Experts of a small language model: vocabulary 4641.
Below are experts of layer 4 (counted from 0) of a mixture-of-experts language model. Rows are named router (the router's row for the expert) and show model dimensions 0-127. Each number is 128 + 24 x the weight over its row's rms, rounded and kept within 0 to 255.
After each expert's rows: "gets" lists some tokens that make up at least twice as much of what it gets as of all text. This comes from a sample of Wikipedia text that the model never trained on. Tokens count by the router's weight.

# expert 101
router [159 131 102 127  97  94 103 108 109 128 129 131 145 147 125  92 132 117 159 144 153 112 107 109 101  86 137 143 110 127 127 156 112 139 105 153 129  94 153 116 144 134 125 116 131 129 136 101 102 139 149 150 136 133  87 128 117  87 114  97 113  92 120 135 127 148 171 146  95 163 164 114 172 119 165 110 126 125 131 122 149 135  85  96 110  91 124 123 150 122  85 118 112 151 139 152  87  85 117 176 106  95 109  97 162 150 117 160 139 125  98 109 155 107 170 119  88 155 111 124  99 169 164 176 106  93 152 113]
gets: " ", "1", "2", "\n", "3", "0"

# expert 106
router [162 129 103 131  97  96 105 109 110 127 130 128 147 142 127  91 137 118 163 142 156 109 108 108  96  82 136 146 114 128 129 153 118 137 106 150 133  91 150 117 143 135 124 113 133 130 138 104  98 137 143 146 140 131  85 126 115  89 112  96 113  99 119 134 127 149 167 147  89 164 162 114 172 121 161 109 123 127 129 122 149 135  87  93 111  88 126 123 148 117  80 120 111 154 140 156  93  85 117 174 102  94 111  96 162 150 116 167 137 124  95 112 153 103 170 119  90 156 110 120 101 163 163 175 109  89 148 109]
gets: "\n", ".", "2", "8", "1", " the"

# expert 87
router [137 158 155  75 119 110 125 125 101 140 167 131 128 148 140 116 121 116 181 102 131 121 163 137  85 135 143 133 134 146 156 128 117  66  73 128  85 109 155 131 151 115 137 117 123 150 125 140 108 143 155 151 127 145 117 138  84 142  99 103 131 123 147 153 157 174 128 146 134 146 144 147 190 138 184 138 151 130 124 142 134 160 136 102 101 112 127 113 133 122 168 159 105 118 121 161  82 113 142 171 105 114  92 114 164 129 141 152 136 153 108 114 118 129 127 161 110  84 141 106 150 137 108 169  97 123 161 103]
gets: " S", " s", " v", "em", "S", " V"

# expert 117
router [121 136 101  96 101 143 124 124 125  86 112 126 116 135 147 124 129 114 144 105 155 151 116 154 115 115 171 124 172 150 153 147 108 130  99 112 117 109 144 144 115 138 135 127 177 121 129 139 118 172 158 152 108 117 107 124 127  62 123  87 107  84 137 141 109 158 165 156 100 112 171 126 145 128 169 122 121 152 109 122 135 119 152 151  98 120  87 118 146 157 101 118  81 108 131 140  99 128 118 108 135 116  98  89 132 145 166 137 131 179 108 141 105 107 141 156 128 160 110 168 115 198 122 144  93 147 177 135]
gets: "ol", "ard", "ell", "oll", "ill", "el"

# expert 77
router [107 129 104 105 101 139 124 137 107 119 168 177 177 161 135 106 129 133 124  84 126  84 115 136  97 111 140 118  92 150 147 138 158  79  91 111 129 126 118 130 161  85 138 111 138  99 117 100 141 149 108 123 103 153  98 134  92 119 121 108  80 102 119  94 114 132 136 141 124 147 164 146 183 127 126  86 150  93 142 116 173 137 104 148 122 115 131 130 129 122 130 126 134 123 144 164  75 113 155 135 143 117 106  87 142 141 146 149 126 123 131 151 129 122 170 166 120 159 106  98 120  83 145 136 103  64 118 134]
gets: "er", "all", "ers", "ist", "ass", "el"

# expert 100
router [151 162 130 163 101 128 115 147  96 127 129 117 164 142 154 152 160 118 161 116 110  90 137 122  98 126 124 105 151 123 136 136 140 119 113 133 111 107 141 102 165 147 153 152  92 155 154 136  93 120 137 141 119 105  91 142 127 111 124  81  87 119 108 107  94 149 117 198 101 156 191 136 176 136 139 108 136 117 118 146 163 129  78 154 155 106 129 117 117 101 142 139 132 115 103 155  88  98 130 145 110 108  82 100  96  98 138 172 153 162 111 147 118 126  95 137 116 153 117 116 130 169 156 108 128 118 100 128]
gets: " by", " with", " as", " for", " of", " from"

# expert 85
router [103 153 141 120 125 114 101 150 140 130 131  88 135 146 151 110 144 143 146  97 160 103 134  92 139 128 131  99 145 144 108 144 121 147  97  95 125 105 155 148 134 109 111  86 105 142 111  96 147 109 139 165 125 116  97 176 104 134 110 115 108  90 145 139 143 149 184 154 108 153 165 110 211 128 172 100 135 112 159 163 120 152 108 118 114  94 167 139 147 142 109 138 122 146 136 141 102  93 141 143 118 141 114 135 110 141 120 180 168 105 109  96 129  78  96 131  98 141 155 124 174 158 120 137 130 131 112 135]
gets: " to", " into", " would", " can", " from", " may"

# expert 127
router [113 139 118  84 149  98 113  94  90 113 174 149 113 158  96 108 107 155 140  90 131 163 127  82  90  98 175 122 116 127 118 127 144 130 118 102 151 105 125 146 117 124 134 126 113 117 142 118 169 146 110 127 115 131  95 120 115 118 155 115 139 112  85 141 125 147 147 129 113 148 156 177 158 148 151 120 119 112 148 154 132 131  79 145  83  84 143 137 111 127 100 121 133 163 157 175  74 127 161 104 146 135  84  99 122 156 136 148 113 111  88 167 147 109 135 168  90 129 159 135 108 109 128 120 114  89 145 133]
gets: "ow", "id", "et", "ay", "ber", "ord"

# expert 123
router [139 167 132 156 110  61 108 160 114 148 128 131 133 161 154 125 149  87 161 127 173  85 144 109 117  90 159 102 154 148 114 170 134 168  96 110 126 110 168 114 111 153 106 137 155 152 112 106 133 105 140 155 145 106  92 104  97 100 113 106 106  92 137 118 114 156 172 154 132 153 167 131 149 144 158 114 123 123 124 150 143 131  84 138 124 126 126 107 135 138 142 149 100 102 125 154  89  89 136 120 106 134  75 120 156 133  91 190 136 135  95 165 147 104 124 133 141 129 116 151 123 148 145 131 126 122 115 117]
gets: " of", " in", " at", " on", " from", " for"

# expert 118
router [158 126 103 129  96  95 108 108 113 130 132 129 143 145 130  90 135 115 155 144 155 112 109 109  96  82 134 146 113 126 128 157 112 133 103 153 133  93 152 115 142 132 127 113 135 127 137 104  99 140 148 155 144 133  86 127 119  87 115  97 113  95 120 133 124 150 168 146  87 162 164 114 172 119 164 111 124 123 130 127 147 134  86  96 109  93 128 121 149 118  83 116 109 154 141 150  90  85 120 177 106  94 107  90 159 151 115 164 135 123  97 108 153 107 168 117  92 156 111 116 101 163 163 180 109  98 149 110]
gets: " ", "\n", "1", "0", " the", "3"

# expert 97
router [158 130 104 131  94  95 108 108 108 127 135 130 147 151 130  92 134 116 155 145 156 111 108 109  96  82 135 145 113 128 126 155 114 138 107 152 133  94 148 117 143 134 125 115 133 129 140 100  99 140 146 148 143 134  85 127 117  87 116 100 113  97 119 136 127 153 172 148  90 161 162 115 174 119 159 111 126 122 130 125 150 134  88  96 113  90 127 120 150 117  82 119 111 154 139 153  89  84 119 175 106  95 108  94 160 150 115 163 137 122 102 108 155 105 169 116  88 155 112 120 101 163 163 177 105  95 149 110]
gets: " ", "1", "2", "5", "6", "4"